{"n_layer": 12, "d_expert": 64, "moe_layers": [2, 3, 4, 5, 6, 7, 8, 9, 10, 11], "router_score": "softmax", "routed_scale": 1.0, "vocab_size": 4096, "norm": "layernorm", "lr": 0.00292, "beta1": 0.95, "batch_tokens": [65536, 131072, 262144], "train_tokens": 518100000, "dataset": "wikipedia_en"}
Below are experts of layer 5 (counted from 0) of a mixture-of-experts language model. Rows are named router (the router's row for the expert), gate (a neuron's input weights, with its number), up (a neuron's input weights, with its number) and show model dimensions 112-223. Each number is 500 + 50 x the weight over its row's rms, rounded and kept within 0 to 999. Numbers have three digits each.
After each expert's rows: "gets" lists some tokens that make up at least twice as much of what it gets as of all text. This comes from a sample of Wikipedia text that the model never trained on. Tokens count by the router's weight.

# expert 62
router:475492483547514472444521575503430522557490575467414496385565586569487428530498504513483525422505568460464425497531488478444431474471538498496434597536495476527471448556556468580540516484576498530522517586439505456590514532579493468492459550515422516468436494510541476489507513576370528504431486498588549452540590576567477517528400627485
gate0:455456572447415506542382524510534461575403462446460454536467558475511510480574494515512398509487508479477442455467485537583480543516527491535578477492503572448500545523474520625455573569468472576543494511532396497539532518422477576503523488430388495550533457499422423552357533545526448513508574517448519448506492503505525505461485479495
up0:516505553514510361482530448463539479491509522561519479509519444540470554375458587481510543458496515443503553482419571517523493517555441576524506498534498442571556506407486439412524542417499507524496455462505524391444509483482559540427562489563582466459528490502571473412523533489512533542482463540462533547540416512546502402485531458570
gate1:521476581571421560504369496475543490404428542532513599492504467505475550497495530405399492492478438532564486466506441471552491487517420451483519491633593460533457483509433478432489451419588399510449497531526431481472518412531540477530502500508564521516590556461529496510481418483539464443484383440439482424538565544449528505501530530531
up1:549549530454527531454460555525481430407532522461427586533556574494501503532516489519514436504471482466427480497526541511471525434520367378526447502566511485517514478491531491454499444469562488597506543585543464478506405484593486555552392442471472468512522511490487582548541419552470395419466452457504515396452586533498547583483629488483
gate2:494488499531500531518475573509477525578449521521446489509521532570508515542429454564585479482490407519434509532528563529493546513476477552467423498481594423615531474532563450522518465519542402475500464516478478543557592523527499518518581510511497410509471524448425531470504500405435490452551562508518460382571452624445452516436451520459
up2:485450502542518537480560576429488530583474514505400561493475583594479507518444526588475424533508530480444541496460551490497535501536489664423443478528558402531580432592549482542476526590464437429450439495510457563508452490452541553496594511493517526480494537469423439515496562420467553474526529514458532391538464610437382453471485517474
gate3:502473431410454508567523435502504495506455541526563469425507504511443500448564383471520505519601521410463468420454450416552507548567548460560348522534466538559539451560534501515475555531532490470589514571518452555460456474526379545522506534491521510476472496485596459421481484502428478578389510452517550563538553456509537535576518412456
up3:550553434527583503551465509585517546501458460514479512596512480470529511360453562536439541512431502565509474557569533607496510482424505347496543491514349505455542578455500480437480493466422499491438498495357487426522446379532502473523478509565522540507515525535654573438544458564540510439550493518575487484517597521503526548544615485446
gets: " in", " of", " on", " to", " at", " for"

# expert 12
router:483349448511427428430513538393429482596452436422515495464457484441518641559576532495495510539458557519509529474511537437446495611456504511467474558529530563500501512510467507506503542456440439484464458482450581535549567530453508434485553441588536570422488481534474472462349411509579543522507580503525429474555473516545521517485465545467
gate0:491438501568399471484495509539530486561513463499463496432541381557480524511499527500459512520547446508471487543512479520512578388441535528552591517547449610488472402515443518455520513466495481560498475517467517511544532520398426505442465459468506489496436477492589446585536444550561566525475509341531533516545513523492414469477496529419
up0:450506548506506467514521508542544521475503578515488425451590477461539470572606511462422461470551526468423502545451524528456474556511520480560411482534460437439501387512559482463539402487526564423555529457463555481475433389574570567533515485478428484472550487493430536513451533484474521442444471539468414526580458592584476436496467491371
gate1:393425542440544480504520531435562428514521483562418458513505506525515506571509476503453543523515487512446477492448446544632561397508440545503395511447482527509444450553518539490545536550404491456412482508499559493466490444532452488504459518559612510373448488469557568447495497457469445578527489576538507489501513478571565610517414432417
up1:572563406606440514555481487494514502520466546445574473498444510502486470485527491554571437542544481494606557486545582453475373641491535508472602471508471531459546456493518492452409459397622472487616493554451490551517519487487467562481552452427400483608492502473541497580478489510521506432487541400471489497474511502465495436511508559551
gate2:499540424577600571482419489463483506529541438493565434499561532476547485452555460497458487445434479491471457501538400448522527476389518469488575459486450588546604578568476588423552521525406489465520491460562555474461498532378557529354537479517547526469491561432599551517488444438561464566563498500542497516560527497484542449472481447593
up2:551557520493537532437401503493475410568542407583527478490451556519536485595523507552530505458483452497458485382534494447525506544412436518526546557518410489445521525559513480430538485521411479466489519527447521563507521577439523473441496478592614450518408523410554585480473466477498463546541574483560516549526507509479517437431474430591
gate3:480497517518505535599374492515558554543664567483505503573511491468484436540461473494466461532526467481506477524532532461502520520539383549434476445456357474457397558546444441445550481593391520500497500529532411513551545469485567539450492404645490459509501482561430580538524574550475425450487482467481546509483559523510463428471579533500
up3:458483507430508443572505447472497508538468393511531518556458480503572542482509492588619585552415470550430540419458584503542558476411527553402489528578389460476543473459553521422453496532484576546519514389481555450543452587526471565576538459499496430497474555448512431415479484527531578589463480446535516442487431519483478388480546594561
gets: "ra", " A", "y", " O", "ou", "A"

# expert 43
router:534410482417396477482523426534587473528473563473523555457500566567532375541591446421489465552574507446514513461511467545621522559472606507532414508513530515434469523509433545593457564434474480563467482409483516483526537473505481531483378509537463521565475450482503501492547499628453516514474523546437510452473446470484492498491520616544
gate1:505430406468466557530503502494581556514525510558609470383506430461562520551514443409515426447529450470447462485474491551513558489593534527433489501545466528425468485588414502510528441591422612538516481507433546597427525505525445461500514516565505467544510556499531463470472480598561519504493620520423500440432527524454585414560502477511
up1:558608498516519511492607587483482506551445510544489532551555482495479506500419577473441542556499534546440528482528568509472475545462439515538475569538581482506530520452510481476484465436573476431477492534533464470467500472538455559492499423370498537497576435452380540473551408403477458452551462460556554648465484520503372527477531504477
gate2:509495474534481614498478574481487595616520471458521491472455428437453485464499490520583407489497498579489471487443570519472446544449419432424595483454493579534572421512430468432508511527574444440567560490518488488404571529510517503497569528547493549477512528453512590602546469450439471447473525464471456487621544560497430444585473417493
up2:515522488509450468562362458544581533398447467528481445449456542491524435478518503464534479491535504487401539487533431536485641448487536541602446566467483564498443502472612600502489556520439387500493528439481547489564533473551480454462440517512525590567522489477474388482471602521527592569454480521527536483474500449430534564460537515506
gate3:502429482454536500591493533408439522533511520414517501581469474504432470607481614535424487465496508496556412422557577488515590576463575488442451466553443509585396544456550413514505525461492515517583485557527506478500467472590511504414406536527485468547432520483498475454530548565515456472434511525513549518431542605368432534512463498522
up3:554542545502503558420491535505567593531541526539468473603386558457555514509502444532496467545559493436498514445498502582488473460512444501514513396441569475420547532462517482472540475464527531518470520514493467530527524431520471482460543523429477411471486563584570525476560506480413536530471377476526430520561445420539620455538483469505
gate4:450561435476566599422508508431586448564441427460483561552485544486490447562463523506563399457549475452455454421499498638502476525500550503479412497471470508516556471510480451537510445516488478422553503489552346480535465469577479546483401491500597523553421498498482492474568483523454447491482601383470553421546541447580538539550455511454
up4:525532465526474476512438539560361569473524575446512453511473505582500513437426506493425633544476498528455506558547488406490534464612473442441602503494539565455363497506500526421505483532534499563516467591423511483557546520505445457567508595478428424497542534433465455580475517461533441483429449524497454619511531463399419452496554430511
gets: "s", "on", "a", "en", "i", "y"

# expert 109
router:514527593418454557465570425493493514474562434474525547494572499548493495602383551496541553412540585490448505602464503451547453449516539446456534422532609487487555479509455480437520565546510477554424543515650494490536553573436498512553444517519495581490563475597485473512450482507489538498505558412450468448430514399439455414573592606439
gate0:526497447510476445530538503474498466453486375438496536513538475500517555564504527393606541563427554524477508515475521527558598531527396490439483487487444489438501489449483616523528453475376520530516427447532606528527502567449494491568529401456502549501449507392420494464536455551418521583534556502631499403504459407440498453453624500544
up0:499527527591576466500435465530384534537505491510513534504558383513451547505409546532580468471517456549567489462422541537555541493450572460634621500548494461544444533404473535534497390523402474506501500437464507566510426512442531458413449538545564547416491549484404630458440505509543447470512580460616431465513600440432561471510558573525
gate1:502498522561510530514541542537509533522523494447511442455398475500451513592522547492473546430595535548520453481498450521485498534551526525519520548469408553579554422576494535485474470551468383492475436560548560488521500505422506457445496522596631599476508390553575639515467446575507492453483508482499474476515467509544426488530511492469
up1:369546497461558537504490433528423414388518441544509557499521501520478486516560555503520472472512390467524511605459481548532432431533486545589534466438501499469593542567506478523452420518547575416517525502538462441498508562498430495527477528449470495508521490439410617476540394511541454507525474516497525536474449477490525443591488459560
gate2:575479466457509395442508474430534440544569420515506532557353468498473523562470462359413540585529509460535501495476524558454505561518436547551421530431535560448548448567387489529581506524555451513505534487560474513411547562416538432545480468507506441479510446537530573487495445527590515554423451470590584555557521479575522435554482512484
up2:453545495452586527467411490465528455520622473527487487541400548574543462563503554439500476631527473441430472503523510498507475449470495520572515490444612580488509418624408443477629554488530470520480519529620474466417575508433551357561470560474551556562439554512509542420468453563548533544461443456496520569555448485572426495481496470499
gate3:542546491527440560425494574445486449530479497441446506488455551532508488502454462554419503403521489428504453421520520559501537485449411518551401581603535532460483441439595504479546476527504494577481450424571430620475519570488541575448541488663498513571477568498485487429553564435455506599494513496468457383510590489447517522514521519476
up3:652581493494530499493442557435551475495508536429494441464497528471495424484505508582539527408465562500581531398425427590564472497490506516509475578556542469399480461528539444493578465512486523523454494472509439525392437499499535548381497519631524621554533476592521524481515479493471533505438423579522514483508450481467453566500511487517
gets: " ", "if", " M", " United", " out", " B"

# expert 117
router:487529452538450503467473500420456445483487560532490475500495496479482471445491498470548473530466494407609468428456499565489561456446451426616475456445439571565521454501514535543509560512540449456563486405531428504594504570366485411541422499505531512588509592452605459546547448519446493396472491532485517518564571445477560463534454504510
gate0:529484487512524492547429519506462471517535501468533506505465448436491475511493591429559435560507486444505477604487500520416510465444529491479559462554491580518467503515539500470505487552489450565532526529586430477418519571420509500575476504531381556505583430514502523551508484494489496442555514467442475510619559542526468478515492467560
up0:510482598488450474521457470473426427563644536491520525472431465529480467558520574482513428536506430469476414614450535501532508505441467485482539433562546530450483520550555502487434555542484476612485445522563445498446463482422507531573548494529472551470543386533445440535541436598500548487537485628559588495604458529552466411452475412530
gate1:490467545535433544538471467561473469584462471568507545443533591542567502448534508564549516382484467513504504556440507532523446455518494454447545555550527494502385492532374489440449507596551496556503497523478583496530400561532558444484407571427494461482476488597464431437556365438430474457546500500450531487431379536508630485570579562458
up1:683508430535530535505539472527473540475500447475411483600470449549494486524465538505447539482501619443459508530471507490428507471456612485571543439484500585433588532469488441431527483445398540451549510568493523467490533484488418532481513487528493564555502525515627526580485510459573512530540589500590459536533528586461420596504448444551
gate2:365500469563531500409556510509515479520495532466439462503571524462490438455546487590563434532477567486541441465457504447488514473529462514499564529502436516432488458654603537554454476446560503502518468543503525480558508517604501514506474485388519533557352472504517388549470416518489444507471573392568569485532541485485536418536493473514
up2:471498543556528528399567442458517479423500597477409444500501577459505430414565425591599377626559561571585477489472462426507492496491440555540466464495439497567540423596527488544405547447534464396496466500500513505507424539518546489557471511521545490497422494516508408543540492507481506527496469428483559521513503474529556546499487427511
gate3:505511454496584501461550414459531493479503450507477480449487459475542506605521400500516502632489639526483417502490527541470504511505389492514524474538541507525488519529550517540495531561401482478493444471555553512378519376420521509475437553492510446514475494426455511541396550532619633514527489364512513547419481440427557434556633508534
up3:472504538495436541536439563537471470462528488516525622467495505572472560507503514466579460404527425471448549494508466439458538460548518491451435596564571473487476451478508505461493484547577509543473542573445486496577493610616480471550517573462491577430509490541557536502502454477392444502457463463486383451484540579614423601479440479485
gets: " is", " was", " be", "ly", " not", " had"

# expert 45
router:429638447445497560524551494505467523454545559553553542489589405478543509567418557613391571433525525566526564469521562457542470469562512530528427495402506521593508511463589469454540435468521535542467527569558477515545509590490563526437537564425493442562525509408505546506482521407512478516560456519400526441411502504542518483442526562565
gate0:451553535451545431580560474464491492441402482579524529446543531443470477463511484490483391478376603521547483407580515498515522489498388504488431544489543499492492528510551519399479488529478469516584495491477513450524456469540554612338594581624557514525443587376545442426517438518535428529478463508418559481430484499494509490414494513550
up0:545388566514519447469537510495449489520470420464485508553536482479413507442466615493523546454441325536564488559556440517446482496539427556494555530586503492454479499485448477553549490402555534453457507436468451589551462457473454324531489451411517510588585531529514553534503486489512507494504546509544490514470456441515455450566507510484
gate1:524446526584480377526450529462501554495544577408513473468518516544506507474387522458562476371574456528475551473533472453442549453512507582504478506559507590492480515517500566513484485486527543568467470538503482566665559484495525580422422480496458458508560544519507518476508497425559536478516446459544481453568469521588499426611499556544
up1:588482479448441392496563534471493530550585499470471453470488509446510508436452542440454546470479442442466516606456434436508440486467566579469498564468546469526439529478552524528610475505628561441499486452479478547483505460549440485422542525524612489423494508521505537525522531515622453574540557338514589552519454471437490560534479489516
gate2:464506496598570506553412543413471452622523523499458482490574531535414500501460553507456458469529514465493450514460528525522563440499521488490516517548394504520473461552527443555509580623432538610472491492535534436595522674550536509484487476468411526510520360494467499527516444513498445597509495424561475470480557451476487362533508495514
up2:536449481566393469518550502531483586480466558487513452484519514456531497472473554471495451587513577532546517480514489518552586471497502409482543544439473544479433498525438450424518568405531424535484495592427364458537532554477506513514397487479510511544548430426468536493530452486414513588546477480446441533574405584432536486479506536532
gate3:539500497523497393488473606525544579441461455572500444470524525552564537466457496441414559395475468532550467474536460483501491602500438425534460471522603413457468426662477513465465489553499490517549478522510440501513403509530478428416458481475555502526443483420499502496487466471614543489507482421548503451480551457508452482445508416522
up3:510455517499520477438451511487538464514451545456520406622503580569518529480505533468548469535492576431559550447496513486533525514531517482473537548492451610580515473397446421436633520544478411544487446479471528493567544448483528576578589420470417417486495553477495375511530563590553537468472518525404512572580506494555521499520481627560
gets: " comp", "p", "b", " P", " ", "ar"

# expert 66
router:520471512456569569421569504582442559458534571453498458438606584504532480495452410535544575375450544450471493501543463446533500439540482442551453567581466535499502509566527555523480525549657522506507540446418468449584554489572489517443479569538499529502536425477499516507435485590439491565466437492535423461428581544488476521508436484509
gate0:551453584581560476570473563480530519442501530484447451531430531540519554444464530559495520515496487536525476452404558485446521507548445516459448445536511486504603551462444493420494463515513496539423475406453486499464507544488513528503571476552552473561522452507435389566535490432456522529491604418471486472533432475501532473494615383478
up0:490491624548586507525471549489523508389451486495474520527411520443492539438520517575553536449504488512432483442432525503459495465538491476487429465573438444457571576480477511432491465518521583538432496362472434542494546534545517433581561546472534504501518503436471424508557497487509513410471521439551466524517492522503526464546556507517
gate1:593424574522550484501500562514508459485617540499478498481562510520498559488452513566469542487381578442419473443473528523471514510508502514420469460641481472464516503484529618443482495539555473480400448494505518483449502474424516509599524531577455540429550510503514492489517590675386477554590594557529493490511515498455471477557557521482
up1:533450525502473489466476508546490494409557575449522457468557567557491579431508605521518529501446506527559500477520428515561548500526476530510493495547435472433566526550487569422503440486502451453323472344525501443512439453485509482585452491530547470560512440510448399503574500517443467615561507528478529533524370546482462550580523494532
gate2:563565546505489496487445498499486589545510362466500485529440453548534421513479520511497538503527545607478414543515447541515517492506549455557552443513499554462511593410556478470493497522582462503534511555414574414535513518507543587487409564553518510471436445431481531588450510523497438349594569445473469391482537439518485529549518541505
up2:476451535528536464486578560484505434536485575539481463543552562507459585511523466553513467493473492528505560516466518459526497503468438505361475565449523546523525424524436524492500516423440428559487488455549416560521509501492400517531537436450455480530575541553506433393538492481526573690420433541512472536538459565488480473444501476491
gate3:427442550475530518462413479513529533479537506473494449495490480459479479489512481399568543532599566516469490515465517535371501495575441517555465516499493544526513554502498585490575477625411591494457487506538509455509462574485581390443416491453456472551534434465449388499519515493503509475512559458457476526535469475531520447616557435444
up3:599534472565404462493509495500494412501449596531558474507551590601482449526497527554487430517511475455491469491567498565617545494439526514463502512511490449493468485461544382567460474387540428600499509494527444515498465456495449531574562507454505557505487505497486594531519531551429552578471451575524551506486450609397519484482491530517
gets: " of", " in", " on", " at", " In", " from"

# expert 8
router:528496444513518519502519534552429563486517522533496509439532616613519441567474486494414529433453529373442419433455503409445452452481539487435528541488526555376538538586476561493576413540514558504499498501467508464497527586551532529359417530501492489470476530479531567572470434532507493463442509488562429509446608477546455510544551553440
gate0:497458519518574466448456485524496472464441503430496478415539451482528539490539568492594532493486572549446441521504408434443447491582385503511493469555438480408559497538529595384494510514509514569365506481583478398444511469483547489526468471458514471483613505493500506497543542556478471472474592512461549534511473475554496491451551458527
up0:502483591442507436489521463492558515478467427476590520524491382444508506522559498468520492521492479611412523457610487506455425543545476543492504451369458573551505521431544507486583528508464466511509504453549488453496542547421560578553489539565497404465491522354518607397452525520515392438481519525399479537542513562502598468498453446518
gate1:454452479584350525543526483526548454498539468500455505436577532507480578470405596399469480526537549374470490449531508413553517492514547539510500428559518491452494414511484498499460556444500485512456433414461444480460537498526477566500477597613494553562438547515611492480484486483541508602448497461457527524503466524455553436516560435542
up1:498552555546506434479468449443541525486468528563536482431390472470490481467633445491599535457470481571529479469403587567478399499508459413537617472468509529446457532425531546496430510529531509472570499461559536465506518446452489497464551480511406453460444472399499514464524485466541477445529519613493528471555510423585473537522417539474
gate2:481512459442452490476519511542490390581516436424517534514499473472558496490509485472568384539582548424402474462534491576570418519535551486469527532529422547481482435504480534479510565514435456477461531518505539520502501550507585579527508473556433478495392434538516470501497515507465478478457609524505542498518503399507562517446397666546
up2:523478437546536509501524543485528606519557453492522499482499544548489520490555605484455589473454524509477588531516437412545558494455548512480419556492490511419512560496549486465483523411554511454552477492502452538548469435487381424598478501508512581532465518476546532398433541559434533553502359459405468515514525535492524438547449478450
gate3:538509490470529466480489540441501496303571470489527462479619560425517469512482455355537498539524461488469541496528489515514538495491506508535420525564469356499469395411508513526538450490538537570499457424515420529596509525480496418448467531572426578502514510526494452554513556501487516550464517435498441523485465503494534513529520506501
up3:486512569537533511463414375501534483421526535528491540518381480431534511451524426520564502554561462519489464473401451513484546509534496552473480475489523511517476500584518548460483490458494508592553467540464526466464511511518543529409464601502486480447425504449441442518558493509516526477543482457503458527504606459585462511496483424395
gets: " of", " for", " with", " in", " from", " to"

# expert 19
router:521518538433506455516431502493585624513581546542521577552592503426501499605572553506467484576437422420515490486522469446591464558476538410470519463536510544449542418457485506543486513486502374521413528425497548485539589469495502480495564464452447612466512514508485550530498424452436453516453480488552438443507518507470479516505562514462
gate0:473379508594533506426466484473491455417459462548432460448465422516509543478484482583572540438478408467553446376603546501479469517523472684533581529501473505464460477378527497470488575452643533522465417473514467542470465506520546506488498565459531470535474469499530446487448489542529502455545457496568475421474529504515496432509540519458
up0:481427536500506519410478487380527503419460434562487396529533508612505463491493447544497459546505478418559500518576527417481428490477462531411590540447524529548487388500540473485446497552521552514516508469568534515506444449469492594527401472463467566498555545481443529484415512482509437511516564558435420458451539486532423459610595541543
gate1:486515473482515609528509485489504516421490551445507518503509527542471475484530482372619437562485470538515493475522461523556610521540512464523488538463443583485397559460436576598552526550550564405457465452395572525493450488582493417567434482511588505550477495547488448498524415397453584481499490514418587522491393527442597540568483463438
up1:563603484561490452501511500502523501581576531493500558521487457487489499557366510632554613501497471452538505454472561529489468409512650465507587425435493485519471541471569532442527550504542493610518474483529468435581481540525638545454501558412441508466549534485521452448534483491430486526435469509520398445487595548542472487430500502519
gate2:565499525442409556542428541463512536416569524532522459503480442467542405500490584498437547469506458495456483470575431563491493515486607434495532418444465491498659518555487487505486509511487497445518451525472538516471474502455451527465578487542510562461505480508578527512495535500491457512510503614566501483518505513490554535483483530492
up2:446581494523507480422475466509559502534484539464569453500571522467582475442571460444505468526539568398489445536454547461517552531455445514508323530516569507468434452513506490528558493466496473531541543555428482359510624502522409522515498501535516493544503505471566462508545561473501503484431492460360512490567508545448476502448568511591
gate3:488495534564471512502494518522514507554474416537446481468547419563485570554494452526543524541482498507496508486489437443487523492466503578511486577531504489524480468508503440588439490531424534375521498478478564432447490637511516460511547557467523571473500526394481448458460569460502470461497350469517521491463529569440413552459508587493
up3:491492510474470460480507470478521528536487490444519442343521491513434506467573386554530472406512556577459493545448463483467459413438614560527554443438473470486560455517522498533470543517515452562494542489498496553394475522422446568504502486585588476440582529536553454446503558513632462473513527667518507505496462563555585548496479399514
gets: "is", "i", "us", "os", "a", "t"

# expert 68
router:517295527504442463402603583321430523500442555485432500416469449455501596524430558513486498520476493526544510430555597448452509541476530520470584504594511509545504548504546552553448533499568554511389425461503515538474520533517544461482512527500517493437486425577465469497374507608528511443526568489496513499542512560510512520498472577494
gate0:501497474431421534545543590462451547531464432581532399563521445488560501548525441503439505392451517472533445424539493511394540529496458416493488554521477508481518506516515554454527462360579501489465474570584430476563480495557494500442482422458516546519436537509485488458583433514619523446502484505557434497464505515492545566531567494513
up0:492502472552550467526496485500532449494555621456533548465572524570396512427472489445480481569509482545431499613434500478541513530474601518436495423464502432480468514463513467527499601613458476585516464449504512526541480447432571426570455491593396532467569480529535462511491556473436496500575553460480616472596454568407492431468505516452
gate1:453543608537497449364503531459520502475520453524566402525522466423510502546493465528501431430545527475535549462444483433428605550498523521540533533473512431605506511558491562480512562551436452466489495511548498484484463504578455581450443459494479459416513542480465458455455538523529553492473493441502460511462626522529523572454581485402
up1:374412478547546497533458457525482475514500535478594526473500563491510494493496596535586476543532436482492566573539449477496481507519513485526403540575497500475568472489480526492549467491424538460514486447391566536424507446509437513500499463583546463498497509497502439535433458462461528606523534581547465545497450548404655541460546430479
gate2:500576511433484514399496407494489459468557505433522540392454544546491495573515498466445568503648458439474491540413523554493512515493470466497513461489486466559508413519555411549533500570521496423486452632523432516517554574562513470462441552490506457514468517409474593452473484526465469581459427526483538503504539442506493445493534493538
up2:623479417544427468430495531583497488516427538525386452534500499501522504435451489462554479458571450495471494397507489486433546514643451502502608551456605542493536573480518519437520520473507447537448507422540602419457449488466576564521538526556482568492454504523557475503530565443525526489533481501562517500503622502585467475443493471415
gate3:443549463541552459460487554451493521505430594489417473451490525480473504488433523484481410520448489518533496423577481528571503513487478502543499472485525451449394492581480523585495444478387492453471496480535454454513482509602583548402455491538482585547470528493431516469521445527493514482463530478483523575462476542562486566417469596525
up3:544511473594541427508521497531522475490486425530463544524527495516621576454427508372486387552551454572553528522480515502538541565517440533448501463461604540516458444496577500496554371575480453500491479444421516458516444525545500498511450502557468545580519506428522462456503432456549453471427507505532552500556479474482495498509586559500
gets: " Al", " Ar", " Re", " E", " dis", "h"

# expert 101
router:557522517471463487469540473464547533514515554574537492512469617507492434506488515505484467599535508455425558474479490465485456510577480532454502468497563413487599507508507409470542492490563537393519526542498438516478552585501427590452513441458551422482526478533490592557602460426565539440535483507537444523450455565431418448440601441493
gate0:528438499441413558462479514384540550431434517521406542615459587597446439509501471482460571509474512443493467488487427509605468523494598432479495584485425481492533492554458494556456566519505501513545510415520499559510508509505500588498434593540553500457516462453438439463517532499511533422483430566440483480526584540467495506531456529452
up0:507482556500575546524566522471530517466474500539495594518457539551410414460521548504478564475409549448523575499401425414425466474444395495478585436509493503448552511464442514400423595486525500478526571423581441521485510547546504540522511504524582438407522526511470359495486531562561478443471450494537496537482554506458476458510425525471
gate1:509468555535336515446452532466562494487575445521450523500583392474521531483520491582499494487476547454483469526464497509488452474548486511516535531461586491446560473544426490457532526510493495485500478592549568405510504517464524470578386460479570493481538486536486608439538494524479479425469538544480472448492452472556438487473559516484
up1:567464525475379458561450530514626494582409529550421512494478519535479478476487436542525447524509609453494476488500479512519461482571486553567491600451609473527464522504520545587523536554429417512349488482507444486472490564618517439486394454452518517542535409580439552370543472530537506494449471459486536469462473460489460502456567576482
gate2:458487506454578460521441492437482457485504432469486480515506621550463440408457489473590562531535469436494607561554481446510521503560399486540504573527482431399533485562467484450502451495463475606445511559596491461469523500571508524530488465524498472603493491460584528527443426558523485512570498400611411470487536489533450457526522483491
up2:510461482521442531503474541369571506512487432474527524529440587595484424421450559440514472472542457491514550560581409488480489490487422550536480580496554476464548490560437489456574492541440487586492440503512591509444580466594472555519517450510515496492497439562569506529475419496555464519508515481519447482568497530540492432555424489488
gate3:473452508493481425436437485531635440466467493583525419578472472423469428508515574476553502572531468419509411325493549418534523474490506494454529517525505483470494447444497576517501547464543500419441520506395469512487509559616432513494480526516580538565424497546457421463432522507571436525409522475526473465517517532539532476609433543386
up3:494500520483470574582601523408455569483514503419446530472560525491529523416438466447422458447462558548492578599540499565404441564557468515520442508502506549551552554545528402426539425473434570595496502507591539454446455413388574499514512413513454455498607483467527585544554511437362514465485519488514571493492504469514447457451573435634
gets: "er", "ers", "ist", "or", "anc", "er,"

# expert 63
router:462548497461543460596512410500434500509499442465446434548529543474528595555461508494415491530503476580533498479512517491526606500529445397583495492578582583398512484468546441470530468514539452399601466491562542571559588463466451527566555407531424466484481479480426556510454505525536523483534551495595476539511459488435459614571496555561
gate0:430438520496511543516449504506493391458469450451535457534546514454515544580483454461457473449525424542457424523475520553511560442540506492549533574525415593543519478429456531490487558475533391481519313509590425505456504469479543530564513437535497556590495450512496519497466476559452438509500563506502469553538512592365487556595567459467
up0:508618445502443585491523521523521483547476572499513488560496493632469442437485501537461440503576515436521594440527383494460533428512489482526519498464557366512452455546505561491600497482486478462487660503489549452538438493505528409473477515413486613492497606491559513486617477514578527457491489452521474508509461527496473464405479453519
gate1:536480413494605458520508502395556505524351410570439469454562493572403525566481513548513574512500511491514409452536523520537505553511438516487471456575559517497457453438513523497392467451588487481490415503395537543504514538494469494480524478509570413489494431379512508462445487459564515526488456492471531451556492588516449489454517460521
up1:440503527478507556502491474482399467536500602433551509597544549475599478470474438525421487475567500560525540555438489590434411385500543526430464527448426544541561513543470459529500552543432540502482565463560441452542424540487588551484519504498456628558524529594393522528501584527489440453564452500551448522400469499555467480517472454426
gate2:501430532539517461489496428443484481456426557487448375436532544512540518575578460482460521463552540481558472504456454597493540600529455512498485533498448542521490587523315538448547534597473546470576381481487517498506527464458501516458473430438508438532595504481404580400473588578504537569505456568558481457492519517498497537508558622551
up2:499472442511430585551360561460522453499523486466505518500509432544437498438447556466622613530451453539473525473495501481516453487441527461568534522574439502559501488365509464482429542448478470493513518486559562486525431493468502457551625477524461471428471477501520423558540470442529495429490552444527570491529404479528576509496449388437
gate3:640444419554513466617529500454533535470515531464533427530509520480463535468523434431468542543433476500480490478543375451484518422527482510526510467495464550425476485556458502505584528502523501571536539528488476484545589460567513464531442463595410545522481444421466503544484386454475480500438479482500394473476529583477497473487461525589
up3:528486521438477509538518516344448605538498533389576479533460519488373546485595483485482558419402488474452495548541528564477488466407503444496535494483512567489458521459522457549585515536495484548556505546462470545525622478580536485521510485606407548443443461459378474447525480498492527483417520487534498499514521591504493475505397513560
gets: "en", " p", " J", " L", " Cl", "ill"

# expert 44
router:515366448527512474518482442475533528477472505544513518518504605517483472529544471467485446560512437464520472488560508493569462590490510423552504463472476554409421576513534565521455455557467473540418421462560464474567577504444499498506440517538443518411499541466536522484562423494502502504528481526412541435608464468502435521581570506536
gate1:432537524556462539475544546460535561519481450521470513492516522528547458521530431519561587414447541518414437570456460515412402406539498575468470498458513454547505475571495606498631500478544537413526521473511490632467486498557542619444415522519599458469514485440457463549473498566506453456474513505432532465440492482448440494500475459516
up1:501406491484525471439521480482539536542414590498521503575510537492523629496519535531511539583512484513582495452479447543529598533469502438488498461413452547482369495436474459531535486565418461503338418503514514479475509540415549489525562432507434563429521536578480478488540442496528556596615466571471442475539461480499516504497559546518
gate2:531534420542467377573467574469477510613515520533466338484529424386503530424454498530583467488522521598534409511531582447483482455547527553449467505502431472484420466583572539544528493567460472447520474502427447472506465502497397574432545495495481538538450591460561385531491477499540471539548531547427503419516486498498494568514517502425
up2:553468466606478430395512502537503446527492472515494421416546496403473547489470636507662473486484534535558471513495471432474490563546482554556480503496463464509335532570551572470538512539527476483576512487467513454506532469424434506522489498460484500474490512379585441502497413476534536504451448505388448437484518543558424531495502521411
gate3:459511480556477542483631488496371446555511396507526538580452554466458532575535463482526475487586504529541487547398519520520535318584497515527511623613472443538453478551524443496450508446475485510557495512490533535489587551556473557488441521491518569539488424542541541534482495465494541534500499410492486467452467412554512407572393555510
up3:486540532585487412499494468549478472514476488443522492499485572610487451559562431454521482560503514584516562534446521505516480459423478568539391464490524525505518480521496570494451429540431524509527548593499511447539498461499564454467573516554460461413526483424516480380534443479471466485569497596464444424429459519536390438548417406474
gate4:483484513495566513589525506448561488582392557446535480455515476508448557477397574446438555442495491444548484534443490513436490466565435458520458485579551546491556506464555607547564479532503560522569486538461472470584440485468441573557429488486445463468477419489465460573545554460488541450423479482469490503554547492505424457473449535525
up4:478577468462539449468502513545594472517415533561460493508514511481492416547453444564484531496549518490406453467523562649449501332518453505519478533495496483529503506501493475489520464536519486547578468563565537509421475416505523339514520485638454471500519446403473518417505522422410475506477410528495523429430496494556561548580451531543
gets: "i", "o", "a", "an", "in", "u"